{
  "n_layer": 13,
  "d_model": 384,
  "n_experts": 32,
  "experts_per_token": 4,
  "d_expert": 128,
  "d_shared_expert": 0,
  "activation": "clamped_swiglu",
  "moe_layers": [0, 1, 2, 3, 4, 5, 6, 7, 8, 9, 10, 11, 12],
  "router_score": "sigmoid",
  "normalize_top_k": true,
  "routed_scale": 2.5,
  "balance_loss": 0.00502,
  "balance_bias": false,
  "router_bias": true,
  "init_std_router": 0.0185,
  "lr_router": 0.00108,
  "n_head": 6,
  "n_kv_head": 1,
  "head_dim": 64,
  "vocab_size": 16384,
  "norm": "rmsnorm",
  "norm_place": "pre",
  "norm_eps": 1e-05,
  "positions": "rope",
  "rope_base": 10000.0,
  "rope_fraction": 1.0,
  "qk_norm": true,
  "attn_scale": 0.125,
  "tie_embeddings": false,
  "parallel_block": false,
  "init": "uniform",
  "init_std_qkv": 0.0305,
  "init_std_o": 0.0,
  "init_std_up": 0.0305,
  "init_std_down": 0.0,
  "optimizer": "soap_variant",
  "lr": 0.00427,
  "beta1": 0.95,
  "beta2": 0.95,
  "weight_decay": 0.054,
  "lr_head": 0.00471,
  "grad_clip": 1.0,
  "warmup_steps": 69,
  "schedule": "wsd",
  "decay_fraction": 0.789,
  "decay_shape": "linear",
  "final_lr_fraction": 0.1,
  "batch_tokens": 65536,
  "seq_len": 512,
  "doc_mask": false,
  "train_tokens": 351500000,
  "steps": 5364,
  "dataset": "wikipedia_en"
}
Below are experts of layer 6 (counted from 0) of a mixture-of-experts language model. Rows are named router (the router's row for the expert), gate (a neuron's input weights, with its number), up (a neuron's input weights, with its number) and show model dimensions 0-95. Each number is 200 + 40 x the weight over its row's rms, rounded and kept within 0 to 999.
After each expert's rows: a language model's description of what the expert responds to; "comes after" lists some tokens at least twice as common just before its tokens as in all text. This comes from a sample of Wikipedia text that the model never trained on. Tokens count by the router's weight.

# expert 28
router,276,133,184,204,178,219,280,122,294,235,157,213,148,219,266,153,175,170,211,191,287,219,245,188,206,243,156,215,218,247,188,201,237,191,277,228,176,217,219,199,241,222,186,160,186,199,213,185,178,211,96,164,244,168,166,260,184,184,190,185,265,212,174,206,212,218,227,271,188,115,232,191,174,219,238,158,216,265,228,171,145,211,216,163,238,164,227,171,225,198,213,162,195,230,213,146
gate0,215,181,232,259,219,137,194,125,301,200,231,186,212,268,218,125,160,172,159,164,210,220,236,214,135,174,249,152,161,242,194,183,262,180,260,216,179,141,194,232,212,234,226,183,250,149,173,241,234,175,174,164,126,214,191,151,127,214,124,156,199,279,215,184,164,216,225,149,221,238,162,235,250,207,240,221,199,194,157,155,298,234,149,178,227,214,192,124,234,158,194,182,174,189,263,192
up0,242,235,246,161,244,188,167,124,244,156,251,186,227,207,173,156,138,162,253,194,137,205,155,183,143,215,203,147,217,199,191,200,212,169,177,230,178,99,257,209,245,244,223,218,211,214,181,202,223,182,124,182,152,158,224,184,167,135,147,165,216,215,206,226,164,243,199,223,304,169,219,235,186,237,200,193,239,206,164,161,237,248,143,238,258,193,214,192,183,157,178,135,288,170,240,164
Description: Articles and time prepositions. The, in, a, after, during opening noun phrases or time expressions, and words right after the, such as aftermath, municipality.
comes after: " the", " of", " in", " The", " to", " at"

# expert 5
router,214,167,116,233,211,228,217,171,201,213,134,180,11,158,199,148,184,270,194,172,258,203,203,282,152,196,174,170,162,207,154,204,162,191,193,169,160,194,248,224,239,197,199,183,149,205,148,148,171,196,201,258,212,264,181,282,179,209,162,211,238,258,138,149,203,199,239,228,228,198,273,165,250,249,183,147,216,192,159,185,237,181,213,200,221,281,175,207,241,265,227,97,195,203,204,150
gate0,255,140,130,249,203,169,250,144,166,225,250,186,177,191,193,195,180,182,203,211,219,224,261,97,164,222,240,153,220,194,197,143,175,232,176,163,191,161,145,201,248,167,189,219,172,160,204,213,226,221,204,228,143,174,209,213,204,211,275,209,240,252,221,172,165,241,189,267,173,236,180,235,207,187,254,135,229,188,259,246,133,157,275,166,157,191,164,196,277,156,204,184,256,219,154,174
up0,244,217,187,219,267,189,214,164,134,206,208,187,216,195,157,218,226,207,245,198,212,288,287,253,235,133,193,207,196,212,212,158,196,179,142,157,162,200,226,253,319,169,185,284,206,183,233,214,209,201,118,178,165,150,253,236,124,185,243,219,243,256,203,213,165,221,212,192,216,186,233,264,240,246,195,192,213,226,177,184,271,227,225,142,209,243,271,157,169,244,220,131,243,189,183,187
Description: Name-initial fragments. Capitalized first pieces of proper names and the second piece after a capital letter, such as Sal, Mount, Og in Oglethorpe, B-el-mont.
comes after: " |", " S", " T", " in", "-", ":"

# expert 19
router,222,227,184,192,210,156,221,183,185,220,258,147,68,205,249,191,129,77,199,150,164,191,63,165,200,219,222,165,203,216,200,231,212,213,200,233,173,218,166,206,181,210,231,213,214,202,139,166,195,184,164,248,267,195,209,212,191,209,212,170,211,273,152,187,246,219,130,223,213,84,241,145,231,192,110,171,205,148,164,213,148,148,177,251,188,147,209,204,225,229,206,166,225,247,92,180
gate0,151,240,130,186,252,219,88,108,256,157,94,133,181,198,265,180,257,205,182,208,170,255,155,174,185,237,203,201,132,150,265,240,195,182,278,169,230,292,210,247,293,198,149,185,226,246,236,221,171,238,141,213,205,158,198,202,224,149,155,198,198,167,204,196,164,257,227,219,253,235,209,174,146,146,234,207,170,207,208,216,153,158,232,155,239,165,184,143,230,207,207,197,217,176,220,192
up0,217,177,180,125,240,188,160,229,259,196,168,218,152,141,217,152,199,202,155,126,161,183,197,168,215,238,295,214,237,232,185,244,152,194,226,234,152,181,156,222,294,147,255,134,162,127,162,162,129,243,175,196,207,201,178,252,202,179,152,291,170,188,202,183,196,228,236,282,183,235,227,199,204,194,208,236,134,179,177,202,227,190,205,213,241,235,250,91,184,164,206,192,185,194,214,204
Description: Mid-word and table pieces. Word fragments inside a word (th-ro-at), opening quotes, spaces and numbers in table cells, and some line breaks.
comes after: " |", "|", " t", " f", " sp", " h"

# expert 25
router,203,203,172,189,182,226,202,142,191,235,203,237,139,220,168,249,229,126,250,218,148,128,174,183,198,290,276,168,225,245,194,240,226,131,271,203,101,167,136,192,233,182,207,169,158,102,190,201,203,233,199,197,208,201,179,158,197,234,180,145,222,268,144,225,188,169,115,220,237,169,213,115,257,258,206,221,253,174,257,187,150,131,239,188,203,209,238,238,236,204,215,168,199,320,175,189
gate0,200,113,120,244,152,208,225,216,168,197,214,267,184,290,172,148,262,198,185,241,221,251,192,265,192,145,220,139,215,150,195,262,279,302,221,240,229,244,147,196,276,246,235,172,154,188,183,249,256,217,220,208,221,263,126,231,147,188,220,242,177,216,122,172,161,163,168,187,213,181,173,187,264,239,202,252,231,242,174,157,216,173,158,195,200,219,152,193,158,215,119,182,252,181,255,196
up0,243,172,178,216,163,221,173,203,181,203,181,245,247,262,193,170,224,135,175,193,203,236,217,206,206,174,276,152,216,160,192,255,232,256,264,204,175,202,227,199,215,237,206,234,138,190,155,259,212,207,165,219,200,243,210,183,177,134,167,176,226,179,159,116,207,154,201,245,233,189,217,198,216,214,178,192,270,175,178,210,140,162,187,238,203,137,209,200,160,194,155,180,226,203,186,215
Description: Years and dates. Years and day numbers after in or a month name, such as in 1982, June 4, 2024, and digits in dates.
comes after: " |", "|", " in", " May", "In", " September"

# expert 13
router,184,167,119,270,186,241,144,202,253,259,206,229,136,178,215,157,224,140,223,188,161,197,244,164,204,232,262,162,252,179,197,181,248,201,297,230,170,203,124,220,223,270,197,201,131,252,123,232,198,155,211,190,251,128,209,238,202,237,182,117,207,206,180,182,238,213,105,317,247,136,193,163,257,219,117,182,210,207,245,168,144,139,173,203,162,184,230,166,235,206,216,163,221,218,130,174
gate0,226,191,134,126,269,127,191,123,181,188,207,173,293,173,227,198,170,212,200,213,202,221,179,147,238,187,145,127,201,245,248,198,247,267,213,173,178,222,179,265,212,171,210,168,135,150,208,157,199,216,263,235,179,273,253,115,164,159,230,237,157,216,157,272,189,151,217,234,268,194,200,149,212,235,202,253,174,214,182,253,174,130,242,293,168,198,179,157,172,180,251,177,129,221,72,284
up0,215,199,152,159,211,198,182,110,239,224,204,215,253,180,171,221,176,231,197,204,208,279,259,223,204,178,199,269,174,239,160,213,194,229,189,202,212,183,129,265,211,140,237,213,114,222,268,108,232,182,256,205,230,211,190,191,186,210,210,206,100,209,92,205,169,236,216,168,215,189,166,177,120,236,206,252,170,192,215,247,200,199,225,266,206,216,168,128,169,192,253,214,202,125,152,245
Description: Line breaks before headings. Line breaks and periods ending a paragraph or list just before a new section, plus == and === heading markers.
comes after: "\n", " |", ".", "==", "===", " =="

# expert 26
router,182,220,134,199,164,213,183,189,195,195,195,147,195,162,277,152,214,169,236,223,155,160,215,193,202,161,258,199,183,293,201,162,163,62,353,233,229,219,204,157,241,182,171,173,183,226,220,177,310,206,213,245,235,181,173,201,121,169,196,250,223,180,171,236,225,190,202,138,223,234,278,191,245,218,219,183,245,133,227,187,226,164,188,174,194,213,199,189,174,191,209,164,214,288,97,221
gate0,203,250,263,271,206,183,201,179,168,214,153,199,103,167,223,205,175,262,220,264,213,191,171,161,131,215,338,237,162,225,261,205,172,152,178,268,168,191,209,109,202,153,260,199,212,206,173,163,249,187,204,213,241,189,211,158,242,242,246,231,158,193,203,171,176,178,158,154,245,255,275,171,182,245,163,241,190,184,222,152,161,223,127,275,212,169,214,204,137,179,216,251,145,208,136,237
up0,183,188,176,235,156,149,172,66,218,229,121,159,146,261,238,188,185,169,202,280,152,142,220,174,251,135,177,178,234,212,192,248,143,174,227,175,186,215,191,160,227,247,245,197,197,199,230,188,231,259,197,216,158,239,188,211,194,218,198,217,239,178,201,236,176,226,128,213,232,248,236,171,235,203,195,167,206,165,66,197,227,184,212,173,157,160,157,174,227,193,300,281,292,115,188,163
Description: Line-start and sentence-end marks. List dashes and pipes opening a line, section markers ==, and sentence-final periods or question marks ending a line, like Airport., Questions?
comes after: "\n", " ", " 0", " —", ")", "\n "

# expert 11
router,199,157,165,266,218,291,170,183,208,200,232,190,218,188,222,196,229,284,209,192,181,173,188,217,254,197,350,231,239,247,194,188,195,87,234,231,212,136,176,220,155,206,231,177,184,283,177,245,210,192,168,222,207,188,222,123,161,175,187,205,199,181,162,205,193,196,186,210,207,172,259,214,240,194,150,200,206,206,161,181,216,155,186,232,207,264,233,173,220,218,203,155,237,277,60,181
gate0,236,149,202,123,196,140,244,205,173,147,207,210,196,146,188,178,260,180,177,247,216,206,194,122,196,201,197,205,200,213,184,282,204,322,221,205,247,237,154,223,205,196,224,206,203,211,148,221,231,219,130,238,166,178,264,158,251,203,136,159,187,224,166,151,194,229,219,144,266,222,275,218,234,243,209,251,170,195,179,233,182,240,240,202,120,208,168,237,126,156,226,164,215,173,146,202
up0,210,219,187,226,180,173,230,249,280,237,141,146,208,238,176,163,273,192,251,206,175,202,212,53,190,191,214,183,219,212,188,168,200,231,145,216,171,235,218,238,156,207,170,211,221,200,242,121,209,178,204,210,259,219,208,196,212,198,157,264,197,133,160,168,271,259,192,186,201,258,182,100,102,255,211,150,195,223,144,200,148,209,247,248,171,238,194,278,154,179,185,168,161,187,184,245
Description: Table cell separators. Pipe separators between cells in numeric sports and election tables, plus semicolons, closing brackets and line breaks in lists and infoboxes.
comes after: " ", "\n", " 0", ")", " —", "\""

# expert 10
router,161,215,193,196,201,249,273,202,193,211,77,173,177,135,215,228,231,165,196,238,172,250,236,229,201,226,258,236,170,183,199,169,167,139,264,248,218,203,173,133,127,188,182,166,161,247,207,232,275,153,165,220,222,194,185,238,210,191,178,197,249,167,140,207,168,196,212,187,173,229,219,185,195,157,289,141,248,163,191,182,205,153,173,189,232,264,234,211,228,204,206,134,251,268,118,139
gate0,213,256,158,201,217,247,213,155,204,173,248,101,162,201,179,219,94,123,183,165,136,252,210,252,218,146,240,242,148,225,165,197,250,201,184,252,174,254,196,182,259,214,237,205,82,165,215,157,224,157,172,164,144,205,246,198,232,278,193,135,249,195,170,122,157,171,208,215,152,195,202,231,102,168,196,159,149,150,194,180,173,140,157,180,247,133,220,257,198,212,252,157,236,181,182,202
up0,300,199,176,180,224,255,134,101,196,220,141,188,126,183,154,199,186,222,245,161,211,175,177,194,182,237,165,164,210,260,223,255,197,230,163,225,218,157,219,140,249,159,186,150,173,192,297,292,229,156,284,196,152,245,186,179,187,208,209,217,193,191,249,118,219,197,230,183,204,248,218,298,201,198,228,266,191,247,182,222,180,167,247,198,195,155,217,182,165,174,234,267,262,219,161,207
Description: Table and infobox separators. Pipe cells in sports standings tables, dashes opening infobox lines, and coordinate or age markers such as °, Born:, Preceded.
comes after: "\n", " ", " 0", " 1", " —", ")"

# expert 31
router,206,169,106,279,196,200,254,189,332,219,144,208,106,223,163,198,267,149,236,220,247,188,220,229,135,188,207,203,191,239,178,219,239,233,182,185,121,236,173,179,271,223,189,161,155,169,114,172,356,191,113,248,217,160,172,216,184,223,178,281,251,214,174,224,180,196,202,236,189,197,218,153,208,217,246,215,212,213,189,168,155,168,289,245,264,216,264,149,242,201,264,190,269,231,181,149
gate0,176,197,174,187,152,166,221,247,217,129,149,182,161,191,195,250,221,206,245,209,203,140,288,130,185,194,173,190,249,192,193,276,190,199,255,236,224,144,203,194,177,254,204,226,184,147,270,229,180,242,150,217,222,211,181,160,165,233,148,155,276,235,252,204,239,171,208,238,212,279,155,216,150,255,229,179,156,217,225,147,230,140,217,187,150,210,210,210,254,213,249,110,117,155,111,222
up0,144,195,161,150,235,241,218,128,163,212,256,211,126,157,204,235,287,211,203,146,175,169,203,234,249,252,210,157,235,177,233,243,240,269,207,288,251,149,157,214,267,225,247,206,158,263,214,158,138,211,207,183,101,241,206,191,150,273,197,218,181,175,216,260,192,218,140,215,239,193,224,229,227,138,282,208,238,77,231,155,197,182,155,214,241,182,275,178,170,207,275,166,191,189,162,170
Description: Sports and ranking adjectives. Ordinals and rank words before league or team nouns in sports texts, such as first, second, final, major leagues, football, Senate.
comes after: " the", " |", " a", " The", "|", "-"

# expert 22
router,233,185,273,288,260,241,202,160,230,216,269,253,189,255,130,245,219,275,225,287,250,252,136,296,196,206,144,220,75,182,201,196,144,221,224,233,164,227,180,238,149,220,216,183,149,185,205,207,213,238,196,213,231,201,281,272,134,210,185,265,200,213,180,177,214,227,230,229,249,188,240,153,235,252,252,201,215,197,160,209,161,187,227,220,238,198,248,54,210,181,259,234,169,162,196,208
gate0,239,127,292,211,169,226,230,130,305,218,229,215,122,230,162,183,158,168,194,260,162,216,258,150,193,212,249,159,222,242,211,213,169,189,221,212,155,179,217,194,111,250,179,253,250,165,203,253,151,211,175,187,249,253,231,213,246,208,185,203,138,182,263,154,128,190,194,168,228,221,142,166,259,195,186,207,248,211,174,180,216,172,289,196,174,202,252,201,199,277,192,207,178,212,159,207
up0,219,191,278,236,170,220,202,132,236,220,216,203,125,197,186,203,233,207,155,281,173,239,210,181,193,277,182,201,210,221,211,256,174,267,241,202,122,251,218,198,134,240,194,207,202,161,175,168,151,215,220,239,236,305,188,222,153,242,190,194,182,257,196,200,133,207,208,152,218,149,165,168,276,208,204,174,216,197,222,230,248,174,208,216,263,222,198,229,205,301,207,207,160,205,142,138
Description: Section and infobox starts. Line breaks before headings, = and == title markers, Born:/Preceded labels, and first words of new lines or table rows.
comes after: "\n", "-", ".", " =", "==", "s."

# expert 29
router,208,164,229,213,223,166,173,165,286,224,238,162,77,140,135,180,229,204,219,139,118,243,205,203,227,249,186,148,126,205,105,211,196,216,197,254,209,260,236,206,200,191,176,154,218,159,248,143,233,194,204,201,209,156,245,219,191,228,193,235,249,264,179,153,119,237,235,162,199,218,255,215,197,282,181,215,269,177,122,174,204,186,182,203,257,171,170,155,159,245,243,210,182,166,255,169
gate0,252,218,237,269,169,230,199,175,205,205,206,221,213,245,172,114,151,157,163,293,186,174,181,126,234,204,218,229,202,135,200,214,133,177,199,211,203,164,87,216,259,275,192,186,203,231,232,223,162,189,214,153,196,162,202,201,189,171,245,204,210,193,201,171,246,229,210,206,171,191,168,173,112,173,207,140,273,158,192,196,256,172,238,140,213,188,225,210,149,209,203,180,183,197,248,199
up0,231,207,233,198,262,232,257,142,134,172,244,237,244,172,226,134,216,220,265,212,215,157,187,132,191,256,141,193,206,201,177,130,143,167,236,240,239,224,124,162,204,217,264,192,218,221,213,171,156,219,170,172,235,193,275,223,169,179,208,227,170,154,245,167,315,218,174,250,138,219,229,223,166,178,255,229,217,142,100,166,217,272,214,249,251,147,171,223,193,270,190,228,218,158,205,261
Description: Word-initial fragments. First pieces of lowercase words after articles or prepositions, especially prefixes such as un, re, pre, com, convers, diagn, corpor.
comes after: " the", " of", " and", " a", " for", " by"

# expert 15
router,224,134,190,199,119,244,264,176,194,296,126,245,243,192,236,222,195,219,184,221,250,237,118,220,180,116,262,179,153,236,181,204,209,206,274,181,176,208,178,198,288,232,287,174,187,285,201,150,161,214,227,290,189,210,168,119,193,176,179,210,234,198,216,206,294,239,221,219,211,229,209,187,194,202,121,142,202,261,190,175,121,247,205,213,204,201,241,133,252,229,228,188,129,291,155,221
gate0,264,239,196,186,192,167,155,212,260,198,153,163,211,219,163,170,244,177,249,205,195,242,215,200,177,194,212,137,265,213,253,197,213,211,228,225,166,189,211,165,172,221,234,237,209,148,188,182,197,260,218,231,251,198,169,308,150,220,217,258,237,175,213,244,178,177,223,152,182,129,224,194,154,289,238,192,204,204,243,205,239,160,170,112,150,199,261,150,148,121,207,152,185,159,244,148
up0,232,194,167,179,181,193,199,283,240,247,172,187,158,222,186,219,236,217,215,183,226,252,164,196,117,105,208,207,222,232,230,158,210,196,228,198,154,233,219,155,167,225,183,143,203,132,162,240,214,204,266,220,235,195,187,187,184,174,156,200,221,185,170,209,235,192,194,226,178,146,214,190,151,177,160,175,189,285,184,180,184,223,209,147,118,181,221,236,161,120,207,246,219,165,270,93
Description: Articles and verb-following prepositions. Articles, possessives and prepositions introducing a verb's object or complement, e.g. offered to, awarded the, signing with, with a.
comes after: " of", " in", " to", " with", " as", " for"

# expert 30
router,184,137,171,237,287,193,264,209,272,221,263,195,170,181,179,192,236,159,230,252,220,217,179,163,223,210,159,238,159,142,222,212,231,169,248,222,211,255,189,131,178,235,314,169,229,189,179,231,247,179,220,236,205,196,212,189,144,290,220,165,215,203,159,218,175,194,166,198,169,209,194,201,209,172,141,163,191,211,184,178,190,151,255,207,217,151,266,178,207,177,193,141,212,207,185,261
gate0,217,201,258,200,198,211,173,171,241,179,271,216,119,238,202,242,212,246,185,234,224,226,198,184,108,191,154,237,198,160,208,263,192,219,268,208,260,247,229,246,180,209,273,208,203,205,170,229,217,201,194,240,251,251,221,244,216,202,161,91,179,177,186,280,180,135,222,180,145,219,246,169,174,176,191,200,139,207,173,150,201,178,296,238,184,293,263,203,207,213,193,165,128,169,229,177
up0,126,251,194,225,172,250,203,209,193,169,242,219,176,160,142,266,230,184,204,170,297,183,250,150,170,211,137,193,230,167,142,207,240,113,261,174,178,272,254,248,163,245,236,191,241,239,220,192,212,169,194,212,214,315,217,218,193,206,93,68,178,238,174,230,190,178,236,242,203,226,173,168,151,215,207,221,184,132,228,233,192,143,257,225,197,291,199,208,202,180,223,167,179,193,203,177
Description: Common head nouns. General nouns after a determiner, often with plural s or ation endings, e.g. the season, his career, seating arrangements, rows.
comes after: " the", " a", " The", "-", " his", "'s"

# expert 2
router,192,149,182,218,234,223,150,173,183,275,226,249,179,166,158,248,237,232,261,196,233,194,217,239,203,250,259,184,133,161,178,237,284,149,232,251,199,205,189,236,169,192,197,136,196,230,226,144,226,195,175,267,228,215,249,235,193,229,194,185,222,248,173,184,197,261,185,216,219,142,210,199,245,231,178,200,234,251,206,174,154,160,245,240,233,230,215,232,185,248,208,168,182,182,141,160
gate0,201,198,210,188,243,199,233,221,131,147,169,242,225,198,263,138,138,210,184,221,224,265,213,137,151,247,163,124,234,191,144,215,275,204,228,228,242,221,86,195,177,182,189,177,205,154,149,255,180,166,153,230,184,174,232,158,211,253,175,150,153,137,152,236,234,281,212,221,213,182,156,219,256,304,179,142,226,231,175,173,268,214,189,110,172,191,196,178,244,218,188,281,213,208,219,211
up0,152,221,113,253,188,159,169,177,156,195,233,191,145,219,243,237,245,236,197,157,211,233,259,224,106,218,203,173,164,169,194,135,175,226,210,143,191,209,211,215,147,276,159,227,210,211,166,164,244,207,244,146,254,235,200,173,220,236,190,176,212,176,196,129,142,196,214,269,177,151,201,227,226,187,215,209,136,155,238,180,148,172,201,156,204,186,266,145,163,202,222,126,164,237,247,202
Description: Given names, table blanks. Whole-word given names and place names after separators or commas, such as Michael, David, Ohio, plus blank table cells and pronouns his, their.
comes after: " |", " and", ",", " to", ";", " was"

# expert 18
router,196,243,162,205,253,170,211,151,225,263,164,288,121,196,171,222,196,157,204,205,209,173,213,265,219,274,209,258,182,245,169,208,197,166,239,180,174,248,179,246,195,218,217,184,143,215,161,125,191,159,121,241,212,226,187,242,213,237,198,183,209,291,140,194,173,209,165,199,262,161,206,114,229,235,227,175,254,240,177,208,154,173,229,308,169,246,192,242,173,214,168,132,213,298,138,134
gate0,242,221,212,160,186,172,210,221,168,214,230,194,206,224,226,211,208,149,178,205,227,291,264,82,182,120,198,204,177,176,208,214,186,253,142,161,315,204,163,214,199,233,240,215,171,229,208,174,181,170,172,225,314,255,178,127,134,252,226,243,235,167,223,178,113,150,181,217,198,171,176,156,213,222,170,227,221,146,153,168,132,162,204,260,180,175,137,189,163,168,206,200,221,213,200,162
up0,279,190,268,192,208,161,160,230,198,214,213,164,200,231,228,241,152,184,228,183,217,237,240,152,127,210,144,195,153,192,194,239,169,223,131,194,283,221,208,189,233,204,203,178,125,171,143,152,147,116,177,224,255,139,133,188,169,223,256,224,226,181,214,169,158,192,199,201,153,139,216,169,178,182,220,238,235,167,140,160,143,235,275,236,233,166,111,192,255,147,183,176,167,221,214,104
Description: Numbers in tables. Digits and opening parentheses with numbers in tables, stats and measurements, e.g. | 6 |, (1919), 5 ft 8 in, coordinates.
comes after: " |", "|", ";", " /", " (", ":"